Weights of a small mixture-of-experts language model, trained from scratch on English Wikipedia.
Experts: 128 experts in each of 7 layers, 4 picks a token.
Training: a variant of Muon for the experts, 619M tokens.
Below are experts of layer 2 (counted from 0) of a mixture-of-experts language model. Rows are named gate (a neuron's input weights, with its number), up (a neuron's input weights, with its number) and show model dimensions 0-127. Each number is 500 + 25 x the weight over its row's rms, rounded and kept within 0 to 999. Numbers have three digits each.
Before each expert's rows: a language model's description of what the expert responds to. This comes from a sample of Wikipedia text that the model never trained on.

# expert 52
Word-internal syllable pieces. Short mid-word pieces like in, un, th, st, nd in words and ordinals, e.g. luteinizing, extinction, 21st, plus first, in.
gate0:492500498525517518509457505488540458497518502506482510479516455494495546488516457530485473483507536481462522509501503451487487486496502517509505508490459510496528471538520511501502504469498495500510512503498551468529499457511494466533539528516490484488514511507456506475499482443479466553562473509514491477465525485512520557530506462478466536509498475510496480512565493513510542466467
up0:526482487477494459481533516516525464565498510489483473498463471507485503509494494484506545501518530547494524530475491507476496500523502477492495537513517446488482511529515515555475509522504505542499472457461522471456498542502503529513520543481515494515470461510529511470481545463460528487473497465491484503519522540528477519474519487525509464491435492532503488527474477483516494523485
gate1:489530472524466522506469489478564501529523546531465480469487498501509489471482458536520449492511490492534472506523519522473501548499508493491504540514468510490528513500531512462534514490509523482475502519497520504478507483479524488483541541450478512505485536489533503529508489505521486516543502478488489478495528488498492533459482491495470500508453461492456528452537526534508436480487
up1:503517462474501529520495505550490504466512502499501492514467491475520423507477516494496495533532517485513490536538509497473496486528492490473480510513487491531497516561521480513552562506490485533469478453499503511503477496488494479485515505477504457468524500554472494497486530506512540516541480535456449493474480560486528494474484504520488528462541461495468530483513490516483490498503
gate2:536543496511455515469485514468517503515530510565473487476484494509458484513523487479527536494470549502510487497484517479496475491462518488503471497487449507505480497533460470519472509478526521466476532511473521472491542509496513477501538546459497511524476508461556488462510531502501516491498490495469513500485534483535480513492505538526530551460484475456527518490526510500464492538510
up2:472501481508507465510497490534522517466518480467486507486532496491534549524497499478474485530484481510484474493457507488517516508491504539479492462548487541487495524477469514470559488482506488516506452481502494520501460520519506510507518537503496545522485527497497511494539473539493478503534509451510539477517522468518458475482504483498516431508514573496510454500454540474522478495492
gate3:514506496512467501478485534528507483499542489472506488507469447476526524487496503533513540469493512491498511500473523447466474502517495522518527508537500509426518499520484500499553542483536457508531498520534536468517511483501551469506507522479528486511524539505496506498476516457501474529508500499483537433461482496504478503496480487503449510519506469445533470500532494498467500515519
up3:512448500526484512495482511514516485503471528495493517510521472507537466527473483520537532488534540513481488512527533498529512452477467510481486478548493548565524491465500504493481533485473491545474453496459480492469501498458525526530525553525457518496496500482531497500473514474467497484487528526510463530511537460489499502465492471480496473466529480515537491489483507480531488523520
gate4:562502492481513481518515516544493472523502500498501506538502496495551560540509497489547462491491515485469495509512528481514465507490477458501480478522501520470487484486502534474480474524478531507514509521484502530445464536437539511461499568533487508477491518477466506506514532486504500495536505474475477487480507512485479488473487517508508519504522461513523459451534513481459478528503
up4:534512539468490513499479500507482512477507519504528492495525541555511494515485511518500496497486499499509545469465470483442517510571490539514444504541497484504489500531462531526459537454470502486489493526468486503527498488512531444434499518488508504537493469483474492470458497490518491496473520508493518529525519510464475535546471471490510462472498493501496508536509498521470501480516
gate5:457505564503463487485469485494516543550497494525467492509494498453503557447501516511506475490476508460511496493498506512489474528546511503483478461450463509478491486526480493534486477490480544523520501563440506444501508465530530515509502516469507521528487479507504497495525532481456525482525506549518512552516516491486492528500506501487488503515491492487493479502512463522534527500498
up5:514460541521462492453510522516520508487471508493503509470506502493523524508448517554533524484489496505472502514491516484495486508491479501518501499491493482463498499482508449466522497475471507459511505516472504482507537493484522532528504542482483501506487414474521480460515465475550502530510527495545534499527471508489532461491526489456575497509498491511495530539538520470503484505475
gate6:527533491482463468516508508503548495471537522501471482515493464448494548454500534511509491537479480492474500482534483492488473510465475504523499515526484528438540511488494545495509476496487468536540487509493513479466483483489486528517517461516530489505515535532503463502479506545532495495454500473485541496477464476486446529502521483498500497520539490490520488489558484516499530495543
up6:519493481474491511534494510492543482492514443505469541486466472483524528488503502513525522504452489500501498452506482509481516498471484525515499543531486521476505493499482527486481462518495485546541485507468517495535477472497529542489491481504510511534450532494455518554506560552514481524487468516481507467483478493527500543540486475471434500512478540496509477488481500477484493528521
gate7:507484495498520546501522473490542508474476513493496507541483488485505471506513455525526496465506488484486526521497470448512464511497482463548521479512466539463513513471460508505530505473526506437531503523553509493514492487536494493496497532497517473481502476526482478485543470474493500531501483463493550499530524517483472523523512504462533439476539447503507509532543495514499527475510
up7:479466531468555535504498501503473526458502514521503440510483476475517493518479447482500493534493503511535523479480498534481453512473492517507472496499496523465510505437441507490501523502521514478496527506520552533520510520524504519520520485489482510491507577493477518501468475491537530509522498512454515523509511543482488511535488454478522469504504459462517464497514511523510472483486

# expert 6
Plural word endings. Plural and agent suffix pieces ending a noun, such as -es, -ers, -ies, -ions, e.g. colleges, fields, gates.
gate0:520524488511502508458499511508550486518540491484541512484517470479463558500523476469486460501542528527472460509528496467469467504459468498509543529526506535469499521439502490483507461449488451523516465522492506516487493494486519488495526476488485530493508512463452525497517506498509538524514549524469528509484526500511485489483495508475520502550539490469485474499538499474478514507483
up0:510509538465504519491539508521522558499547525509514519499487490483532464511497464523486444477556531460461526455518519461484543504509500479492472488493511533520534474472475541514502533491493483490505478485479488503450499485481488448463524515530505513477516517519496453501506508503470508471497489544500541507490500499467483561473503512494498495495510509499494494511522471543507497456553
gate1:486519484472503522516489484498537485534516473519482530531472515552497454457529463509471562487481504470503463506469474542531479475503506470522473500476465514491500535492517516478509511481495470499528526516468475489549515512506467478454524504510448513526507519488499514502495484518449481475467540541516490533530505498517498511504521502483451479476541505565502521483497489481492473515534
up1:511474521490528500465488535491507506496529468532502493465507540507473504487484501461523475501519533508487486506470460526511515487469512473516494479511458454500434452503548520475495494491497456479483497542477497474505517515501500513486478500484544500503529542484538459480487500539509500493453495491472536492534495500540485452549541516518476500544527519535495538537509474460484492527501
gate2:506455531516483504517505523531509542505547524488475468479530486461533484459495505465524458498521469480501512526493482483533501493487509519465476514501485489534505450475503489481479486567485472495465559498518486540491492467478523478468564494565517508504516507513529532508497496462516500480512515513480493538515471506480490479513518519525520468486461482514456527470522492517458508482496
up2:524524483517490491492554485512455503495511522506458500512464515534545460492492520480540531503484482453503501501489490513489512523456517453487463490516517489514489505533468467474490508503516525510502515513517488549508523481474475496491458517546514534539492521463481465483449515511517521538509507508489493512500471513486519575512485470466531479490443492544492485527489451516500539480489
gate3:490518493505484494471500481485489481543469491510485510483474535478538481468515516489483526481467531478475458487523462495523482479515454540496541492495490524493475524480466498484491481563508499482505494489489512490532506461548502528514507499454492508542512513506537524509536512541503511512463527557431496522493473501530484512546505500502494494493485447516453524483545477507481545527480
up3:485481484480499491484507512530536530493501548481491463498468511472514459509523501441496495495457491477469465467517503507486487510503523466443524513503491501493484462506482499540515522540491482466507485489471462499504507463490530493502506538460554515469527520523499506482521511525525496540530527482516561560542484476525505561503474505475477505481493474486493519540477488492495552520497
gate4:521512538506470507501526502531529556519512533488432467530505492526523513473503513548492491493451485490521470461464513476475458516467471519509515494522525477497491464520488482487472478508481495502511472516491480528466488476516475517472473533487554541500520479456506524514509530488454510524532505514470543514500496515505516461526517487494514466493506462522467525544538468501504478465478
up4:505505514532508463488515495519461519493525528472484509495470486470535513534469485500532539511519537462490462484512473497497496561478503498502491510509510490480514485537494473506496436502465483496509494470507484466467498459548501501489517500495515550508475510471505471474502524514492457547458494510474486493501508517520546542528512505498498507492550460518553467506519491522475570451499
gate5:541510479518485540488517521496501479486490497553508505562492472483511511533491502479454523528487533478501481479519558512509480512502484480473496470495523502539528510494483488455484481463518502526493443536543497520547502489491445501518510467506460506492492536505483535522512472465554492543522514482454474485488487474523459509453544518497484484510473478495505506504533501487454489500504
up5:504557496538471459485506501464522531493503510494472474522465479496500476519495520515463542519479509511516426469554518481451481499533489514498486503506520518549519502479480476509452503471478515519471523473499505501491541469518487493492491477485477472498544488495552564526512523491532511520472488518488458521443491498484494502514497510523541516529485508503490513463472543526497498525503
gate6:539510477507468523485550507504477523527475531522483502504519461521521491434483495520462466516509519469479466515481467451418505440501508508533502516490480491519494498530476489490498523502495475507526503495474549504506519497477474524503545452507489494501526510493528479487515499520515535540508483504482493522545492465454522487530543502505522452517510489509502484489511480480522503504564
up6:459508519498505488474494506484482492483512484471497503512482534539472516507506536480522476504510457527516471499482535500490513547475526458485522515538473495459474529481531535518492523508510532462518543543528456462526529452494485469513478544517521513538495488500497453459516488481510485493471497528511500487485534491502560491503458463513516528502458527484508494450500497507467500553511
gate7:544518473496506520496488535496464508496468488505502477528526516500478481541527477545499494491492482478514494520473519437450487515486481453547503533493527495475516538516542528537462481509470516494487517499450457510509545513466511505486528520528533481467499503459526478531493500499506471501497500493429458456482499545537488504485533513459524485506518507520508510488548510500509493516505
up7:455505497466516508464487480508499480525518532515546509516526452545536461494494493490497519433503485528537550494532472559493472496513510511520516492532493536500484529492513513454491501465515504457495486490491503505509486474540499517492477536489458486505505501495509521508460500481442550463500483519519502492456502531476478518469513534495521509518502483485506440495549516505538468508492

# expert 43
Line ends in lists. Line breaks ending an infobox or list item and the dash or header after them, as in Final tables: 15, drums, then Production.
gate0:505523482510514455459486523523545481536525503557483508505493487492524537503499451478512507491454489518515477477539549517507463445515463482489499521475451509512492507456464486480449516505486517532498465521510512511493490524514494525513537503497506525488494487480539517484493488522535502446545464528501484514515521538510459489467526493498497432552490477514511480507518492472505509500500
up0:525513475513448512496489459558489483507451489528511485477510496461508489529464534466480485491484514513476503518517487503517493499513505519462498480540482476478549532513507487543497524520519508490490472489493475507489475525496502512546514502472502434524538481505472555483522511468481478505518529482503489499466473535546479469498492502522481510500478540521530508538465481533530449557524
gate1:529522498493462501444487510478522478509536516485558552524527486489496475509454460528491526489473522535465505475526472521511513484531514512515518501476523501492494486503498518510529481518508501523469499539525498520519480497452553495480499518550469505498478480505493516520530528489505469502497419500495482550483485484512485532519508492526432479511442506485487493461516489475492507465527
up1:525530460484540497452523498488506497478442511511518470481504531453496454503487491527485530502501506502444498501483479495510490517490490490459466507502471500529520532488452503504494483514499507553473490488519496550482524495523488482495510508546511516456461535501505570511513512524462503523489497501542469500483486468512518507539512488496487524477469452497488493463574537484529497509525
gate2:568511467498457509502493520516545483470521495501483519517526499494501509508491466499512520489526488526543517493510450515478490507524500462543490511520493510501522494485492484480472484507443498536461475496483482477462479503490494511525528494527582490455563475455521540499481463492510482516480528514484473497525485531502473485539502505519501446490486494504506478529525478480555496521467
up2:540501478513478541488502512509541489488544479530498494521545508483465465463489497481518477539544544450488466472491485505502530494486503486521503496494494537527453494439524465454478497449490483497504496462493485469552458511503482526522517485515500523507539480483494507516497458498477514502519500511504515454524516515525490548523473478483531496530506466478521463491535506526528491529461
gate3:456494465473470541503531564527470479535504549496458472470510511544483511504510489493504490492499491543541523523482479512480485491527512509528511489488537503486528527481529504502439487514501559482503507495472516496490531489526468538522514504459501501520495511492538451466500465502466458508498475453488499500496522499500453523491513509480502517500493511533457471523534466478460494541494
up3:485478511498490518517429496515494526529519517534515504473500525496476473517482479512533505513489503534509496496524536504485475460489521532509469500525476494523529484507494505507510511491449498519500485491494512473511556469487521487499450532487468496494505475505527482514552499524463466447464459526483484528515493512530504543467443503532492495486502527469533515503532446471452564516510
gate4:502493503482503491469465469500533475538507483497500540492459513500546508530522475540473486478508533497492546472529488501521463507479453515514478522480541486500545509491502490486497526492470505534479468465488502503511523503451513483528566531482485544514503454509481540455470526491506515518502501496512499500514467527512498452483504475533488438516492524484562526507533469484475501478490
up4:489505523511461503568511542540478457509486468497468512516533486516539514529468503468511485485519504484473497544487533524475489501514510470521461504523439503515493449497487538509510496486497476481475459527514501465467500483490495517490501496507493522518503482484533534525493499522470453484520528521512521483527538462512481502441510523544476505521500486520496476547470465457531512515540
gate5:532509475533490536486534525527494489488536498502448463484504491498531513527484527498499547500486503479512531561543470439499473530482476484517538531519493452497514526476495516524516503468480521523524522481511500474464477473482471527507475481495464480516528500487538501474476530465474498495496550526525507533522498487468465480551540472478474496521498498463500546489480503525521497474487
up5:540470452501495478488521504548540501501520467490534500450504504486509515511522494516485513495477538535530497543472501453533465518513450512510527514460476451491548550493524508507511462504508496528496522495481519494458468465486498495514509510457491481484559512487537498528475510483463471523486529513516494482525461502498506513545554460494514473466485497476516524489463509523486499496510
gate6:484517453518509459489509496488499493475515486485523508507490506493520526490504475530495508507499532461462529504505489476508433500478557534539544537467504516485514537502502509463524519530522529450511516487529469520534495512449503498488517512542466497508526512504495480491467502535523503468554521494522493492485451460445474527513481459470522518514492497458496491507501453547505480506521
up6:545510511496507502489470508505509491542479467493514512496496486501508498498489491476503514495477477507545496510502512492512508541501480495460492488519469494471489461505503486507500477528505486518511474490495491496443479522555495503513503458472491547487506481493500549483532534547472506537452456501453463525467542549526545504536522545515537429493467480530531489480490517466495501538465
gate7:487487484435494530467485491486514509497555481534487534489500490456491525472466509515473510502498507473483499515517483489515513522544502478518547540474470520545501476521519519470484492517500504460452511459496536522540483454525489523537498466518490510514523521498486533518474461499542489540553498505501487509479537444502477454502523525458499478501502502477519531459507505489487537487510
up7:478485525449499501452497487516531496483496481510517519507557479471476497469479551502496484498479508461496509520460531516508512516501481478544495503472455514509509483442536538498486530550519514485455486506494502524507545492538469502532470509508478513491484466529468469513484527484503524525509483453529523524534485501593496494487496485505505485490502465496519497463542484508484507522482

# expert 51
Plural and word-ending s. Word-ending plural and suffix pieces, mainly s, plus ings, ocks, ets, ches, as in Banks, costs, firms, fingerboard.
gate0:498521483518481495521508478536469508559537497518533495596500505499507519474522517497473527475469530476464524522478545499526481490486513495487488485511508480495501521475471503474495500450549491467519492523547465499525539465535438500460507517499459486498537535506513469504507504516516495514556509480469531481498464499494474524527480493483473481480489449479485489487504489515488494524502
up0:481459516501491486497469528487549493456519492503516470456526512540491509534528492489499519492504528507509508503545515469480476482492503517481442524529509506508472502466531464505484538500473516470499527514519507537554480536513535471516476498480531455472474505484443489507528516497459464489465523499519467493529506512498458460520499482499520482519533517535505515437485495515478509529549
gate1:528527489475494503483515531527545463508480457460524503476488468442499487509587543473459549492502503535521486503505540452470471497507489459514516478511508515505542520492517515488494512513476511494498513512486493482525516488531517521486484517478487450506485493541494520483497518454540501515462485525446532480497511476514497464522536493501481462507506468515460526505546494504500515505489
up1:496477545527496460498477478547498436538504497525478477484491499548483529529556529474500469481461488506478492478520499490471528496533507538489478463496483519500440489516507541519485509535496501514510510502474488489449531489487504501516485553483534479463455539510439504494530513471505497503469460537510480486531491490550502505533513491473493523512531530501503506513514520477490508482519
gate2:549515527506498520497484469554526493489498441472511486551495512517472508453480506478507454519496510503495487496508479503502461489533435503523511470479496500498497555499468491501477530487485490554469471493526465523532493441458485456509490534497482497528516519462509531490515511505520483510512486521494484490505521516538485529562530485512493521471510474505530490477536470457498517535509
up2:476485471471497486479518500532504480476495513510505459482495523540510511493522472451499457497505490486513506469495522500542498506531493478475494482604504502510508542495496495481436513524461483523482514496459481482508468469477486547561491518493507492531493471504507468471487460543540504518544512468476512519492536476515521493532514527501511507507470518507488506518518505513537475538463
gate3:506500481484455481505505508542483498490501500524503464546450492464541475531517484485467508497521517481510529506477508484511447514485483494523526487532510518502536523470472512469491506483463473565471534542485476538487465507503473510501545473506471478484477483516522491464500510516519497549489468538475493454508528518517504531543512466472522528505487439495524515478550520504525501493511
up3:507520514526484510532494504512491509462518498500501492494472521498502476490491506501500500505539492522507522534510497514493475488492515514530472456495521501500528547491483521477520530493484458547486531532420464538506479580483503499483512506495474487432534529477508446511481475470528510552517505511478476504537475467476515491472481520525524483482509450503512456515534521480490510460526
gate4:461504505537515526467524475494508495471453515500486478513479478558533570480537511546487506422478498493529522474494509512459437488488540510506458519483481504477470515499543514505496515474486497498508506545496491525518494514510460476446502493544481512513463552498519498509495494505525473495486488512518487523486517508510491488508499518535489513527466488474508524454528466495486483502462
up4:467512438544491472549516556498511490487490493494533495496527456490507482543475513464517485520488529458554546509487539540507505498491484533508482533502503529504485445477440460500523492531481539518454480500497479460509524526534523486511517486528508497481517489533517462497478505503508508516525452478479513466489471498502513528501477504502478530493530520522469479483485490499511517471531
gate5:552467482480458505505532492501484515497504526486514528503535463495489532438522479461509464453541490509483501463481505487546415502500484467500504466504519493503472536518519506507490459476512530524523474501467497532526542484503507499494512540507493480490505539495508545525514491502505503464500510457483508491506519479526539469470492527512493505514476505479533528506562480467541477487495
up5:523524510462497527493463498525517488467479554534518511513483501519443557462491516516491477517521520483440451476466469479497470492504529527477526459491579517501501479555504489523539486517484476482500503509490536491487512528529486494483532476517493486475474516521485523488492491518524501473492481521497468501498528480519520466534487465505513518518493510528473514550501473460492498507548
gate6:483473503521486530479483491542501494541487496515477496525531512504489543481480495499527467513484495531504519481486492522461476493538500511495517494501487514473509548449481488429488497478510541516528511461495466481508522473437500527507489477495446459522550500466525499499548508514552496491537481501480481470514462484506508532507448478488500534505478541530517491534494497452521524495507
up6:509490522510497494478521494446447507464469553514502468520502525534517482475505485513492497490514493507472536478439588484533479537499478499527545512477459506469512504501543488508482476488492511432506521503496474516508543504522498486511505514519514505521496511467521475542482497514480512532488463508512513462535489518513483457520519457524519529482482504507481460485490510523484478474540
gate7:557489512450484529519486482508501487501523516528537507553498484479487489474507490497545449481518492531480498498491492476492446482533417511457521532532525523498484475479486522526469481490519492523470523479509503520514496484490475489520519504520509503539493436521467495499503518508536478505505454473491521486539484511465490481479473497505518480505530554523522524487537492459480525517535
up7:476538525511519493538483489484499465479551475489497511463495530480516493497491463484487512480484474471524481476473496509529516501526534485519503509496536509537492469541538492520537438518432480461500478529475504454496540469522521453479494533497471541489551511477471512489496517473464519541480468502500495483483462502522532520544533489490464494501476496531506511517517500534507493469503

# expert 57
Name endings in a. Final pieces of names and Latin taxon names ending in vowels, especially a, ia, ina, ica, ella, as in Valeria, ludifica, Afghanistan.
gate0:498477477506522505474528496492522451468542510448513492492555457494537517451513512508511496518455472479541487487524519492476537507473489521521499508470439506497498533473472512513477493483534496511481513536503507490471543429519480473521486495495479477484501525532517467461494467511497501520562484506503501481506507522515513542516521471480477490493519511538486504543551500512489488533468
up0:479487482502542494544475507493533505555482470495500515508546465506447469507535504528519499523478520498468468508507509517484485538484487456523462514538446490514477498481474472454498523491466468479495517527494491489502537477535472452510512564530481481530513488505491475524491497461476502504509513528515547507500500451482499506490511503500516492484519482449527517505506515546543494452509
gate1:480490491472506493517521499499526462453538484520494483527493507521510545489499503498513478508515567509515497477512526523532445461440505464493470482467492478516474459504496490479458514437554501525495528520464526451492497489513510480523517528503495515508488538490497466469497505504507527504504491525490484522523510510507480443503555530492503500501478468513506471464538550526467475511524
up1:509497484493536540473523488470471466454506543533505544546495496526538504506503458473512507536476448515536461487498465507523488466486511507484494469498500485510516476527504495473502469552477500498486552526528499482538495504487478546497505523524474523488493497537479508532567503496516498517488508493444470513504489480510458542456527484486481508496496476536493486494499548482472465476489
gate2:514495513520457478511427518500519504536532499503493495482502489488489523497509499524489495524461529474543508495530481492498464504508496533504495487484506554473551487512528529471516500468470523527544495532463516516480485473513484470502477535537481446532503557533518498491492538480501513509504481490466488487512502467466524478515515531446474519491509494479513525462534498428475521477518
up2:531507495510542538477539451539541536497528513510482502497508505468481522497504480496480516479512502506454492499484494452504510481494492551486502533515518516491497526522464497499491496512523508487514484503475519501508497495451527487505473517491516511508507483506505471472473475490486499466560511485560517489509482536522555502494507480488520499507471561447465503441442504537506478522431
gate3:485495490490494464508489555533535471498502427502492502544494487458503492532496506525507463484454525512500489493485498521460444523482493493503478513527465522492506498429502506505472542459480467491522511519541519529503502524500525513522544486498490539472505556533486471512493503453514493510540503492493508515516496491499501484507514430493514510487512500524520528432541513515493501492485
up3:459523491501520529477481487493495507530480472506482465532518537479520451497491581482480493511530514504438497509493561460503498524499493548513519490483451522507518469482470468498503528485469531495542509497499528506485471486478506507498475525477499442511476543492471517521505563521515489497506529491441514510499468494521501483520481485486489520541533532511460514495487526522492495480499
gate4:483495499473469489531529485528503519452509487512477524484529547481493485534492486505468478538508487507486460501503493547492473493489484501525501522541536525490498465511522520513515491523489462443509505485532489503504467501502490500444535475484487521493494518524487478479484456511509555487476534545526486536526523460467490495503469452517521488498494487502474559489573499524496440501497
up4:517508494475502506510544486509489508466464553527545535474514507502507507471486550463520512493484465518502551487507469462505527478510485525454502515519493463477498470508484537528497469538505483510519484437449535529470507445494546492463435466510524492508522509530483503534503520530534475498496490476491528530492520491483513516481517546461483483482514513500497503517503467473507494510500
gate5:509522474481496470520480502484532502488512475497481468470466490487522533517519443495463521546455501495474528445498541488469467485501465516468512525504506490511523554523529545526521469514516514509492488510521496488489487510513507515509497494503480516569483537503468510459543466459497504511504502463471515497519530474500513476543525510538471498568510508459503479461517475530487481503514
up5:536456501515490541522482524455504503470488512501534463483482540443539474546495501472510522487499501457465509470512476541494480499506477505524508536580504537488483472538514553532496512504521527502491511512488459497523485515495496496492529515501505479481484475481475459494494439502498535524493482527492495509515486479500503492471513493490479533538565496505515454474504465538485499505507
gate6:481487538529425466485464519507491524550516479547518518541455500459489522533519441515509495529524540489477519534496525456498488467495486511492468501483526487490526526508516510480482482484538506530511486494512500505500547463489525495484498448459457538500509498474515493533481483498484492491511523527497509469492475473489491505510539499526476519482523477501491535473520500549475455531487
up6:510507542501500493512496514503471480481511530508495571451501504479457550501507498522483501493499497534544488525485482535471498420485493492515488479496491534510488512488477535527548532487516514472451477510530489501520451554501481545491495534514478518506497474469507520468544507457503511507489526483468509494537473502509494540504444512486511510499472486509505506504502452448465500498487
gate7:467492511501532518479515470523509521468454455514477517556447510461500525510520474567511526569488516489465486506497530544501459451493526477499469504497512508512526483486495479507512475488452536499472476527492481499491489497488527531495459506503496489518524522510486493491451496527478502481481521524471500505517447481538500523474499491504500525510488503530487514559511501499480495557462
up7:479495498512476483479483497462505530542534555481511471497527486505479511477486505536529503444499502519492469486525470490450481504547530481499503536486476519547550529486541523501502551487454519494511491523510512468471527516498499508488491496475491495492513472536566523477515507519464528456555506510491496519500494492479486505471510463479513518499499443512490481469508483467506519546459

# expert 58
Word-initial verb prefixes. Opening pieces of longer words after articles or pronouns, such as rec-eive, dis-, att-, b-achelor, inn-ings, pat-ient.
gate0:508481453534489578469501500507500530503513507527466468510504461453495525500527464544521530497536524522525498453514497503545473497505512489526495511491499502460497467494508497493518477540486528468510488486507458484496483477518519468502487516504545505488508533514466495515532508473479515517506536526499460478481512548491519477447476471513522497485495501492460451539523524437478518496522
up0:517509521482481530447481499516525521474539454516492508491484506531504477458549464498485480469516488482552520489557504501510477519518507498502460493479496538493485491544530426464488470487502506528491496527556479480476485510488496519505503465507504516522498507500483507495498465501481528502493519529552485534511497507496495469466498509531513494509555494482533516504481507473488440542440
gate1:462520440470510519484483463520548523523452525500511512503543535460491465539492492484487529530484493518497468540506496498522439489512476493472489522505490467469530500496517516487521501490468462517529481480479524488495486525491547483542532521509478487490520540521514532509522540446507459454519485477473510483520552512501449505506508480494505478487508481510496500480559489490481485490516
up1:474492477470549518483526451497506466500472463500492526498494534532490463529470451481507482484508472544503512511528502536533473501478455506496491529491482521456458529504507524490505499524455462501511546489535515519503469489489513508481466530525489421513549508494520536517510527504514471528534482499481484505464542523491503508493503468482517485515481455508524485473514516528468505522534
gate2:509509490495511518473453442520539503488532529500462486505500510469535537481488465511509522513530493510473489559513510509518456469483498541501485497502517467507500511492506547512529524483451461494523485485524505486468472512473552508516475508520472493510525558490498481456505497513519460490474483473522499446483475511540510473521547480516489475549532483468504519454524489471494520490478
up2:534507510488458530485509451520548515484543506490481518509499519465495502496498488483517519492475554478506523531491462544510490480504494490530507518481441467548494506506515484539545490507461455469492505515496519476517459506509531478536481513526482503477491541506510452478473487528509494559503489518506501459496500489464508523471520489499536481491465521502489501436536516508471440503507
gate3:507495464496520492472511470471505468494498531498490525537513489508495506466503506532519510503510496512503481508501517532499512515558517504480523506491452487467533498466484498526466477441500516485504529511442453483493508457440461457498491499544540481465498507538478506523461524525479534525484512492456478465532483520465519530524511523474534527488495522469497513547558527491501505498489
up3:554509496452501468477469532490484466479502461531516513556526544472507493510437502466507525501497483497503529509479479469500516505501481521527517487502511550474461490467471514518470507499514474491524564493488520512511469480516504487493487508542499539504481491507503527534497507511512465554476524468519502485526457511508531484458504564523461508496514473494501439494489535510477495500508
gate4:470525475528486536498493516558499485492492509554469527538533470475489461543526489505524506512478538492537492524481450507529462483498493467460492527484502538470482511466539497444538499503491483507504483463507493486498506486463543487466524549454527487504507521470504533497506498524454522503519527487467477501511489511497511511490479490484555472456518485509480506452528505529505514513493
up4:502524518507506438547473493500454486543483481490491506508487486499516549491473548514479502526525483479467545480467522476443540510494483502521520486476551526503479496509489512524474505463479485522538503509500475486491522491517466502513501493514477541492525505495505494515537524492577485539460450501508541469467487517510468519528503518520484506519503512487512497510465499473475456553510
gate5:473473471477502501469515500505516513495478518517499523508515510500483515467546489501517492554487533495486460480500503540482504495477517512479480467527471450472524514488521554493501517514518434517537466461509489471509517560448552494485496491490477502527532532506498527494512516481526484500448520498458523509518487482513503442524493458477520512494495502516516481516530431486476536502482
up5:541525474471510456549524516501446488492512491435522477510499495486490477475471526457480503507495479507529514501474523493532503513483501487493522501488500542549476471517513520478491467486507509497506555504488511509514459448490478483505548538517488522480472505505525503518494516543478476488523518488504491512447467499462501522468534561477508506519504517457492524506524546523506479461548
gate6:509504457560490501461469490454488524482516463506536481522520534502522510484504480525495466554491459486477481527507465500493499523490519496499486512471440502510540530496458524482526509488485496515484478526494469485485463439489479468492530464478487473500518564531532532501492547491489497511511496482497489530449518503505518506505551504519503477497532530471485499506560506520518478492482
up6:483480498488471506494524521534551503502477559498476453473506483470517490499499500520502503513473497541486483453499509475528508471492470541508463513527494490496491545510533546512523517528474494487527493474500503508487561543495508501541504523493540548469489518496482445510467489485506475476513529479486498512447486501532454486482460488489531514510522486489514505550460471490449491526527
gate7:476522528478495494494504510534551498516510528543514485527516506468460517478561482485498477480488485493500473486524511469520453465500473506495524543468542537470544477543478509507505483449531513538449480486493495497466527511495461472502497503500521502542437500555476524504514493501514460513496489499518477496490502500503447512483557500471501501495479515498475483515533509484537464482503
up7:503502490466503495530469539479488503446507443532445519470485504506542494528465498450494511504527509445560524505504514463529499501526516511531505500494499506516484517470508568471500494500493457463529537494501528505517505524514463511535527476489540501521526522542490481486491497550492493488508508491523484508523492501482515463508498486466466519490539467519455513499478476478522460524472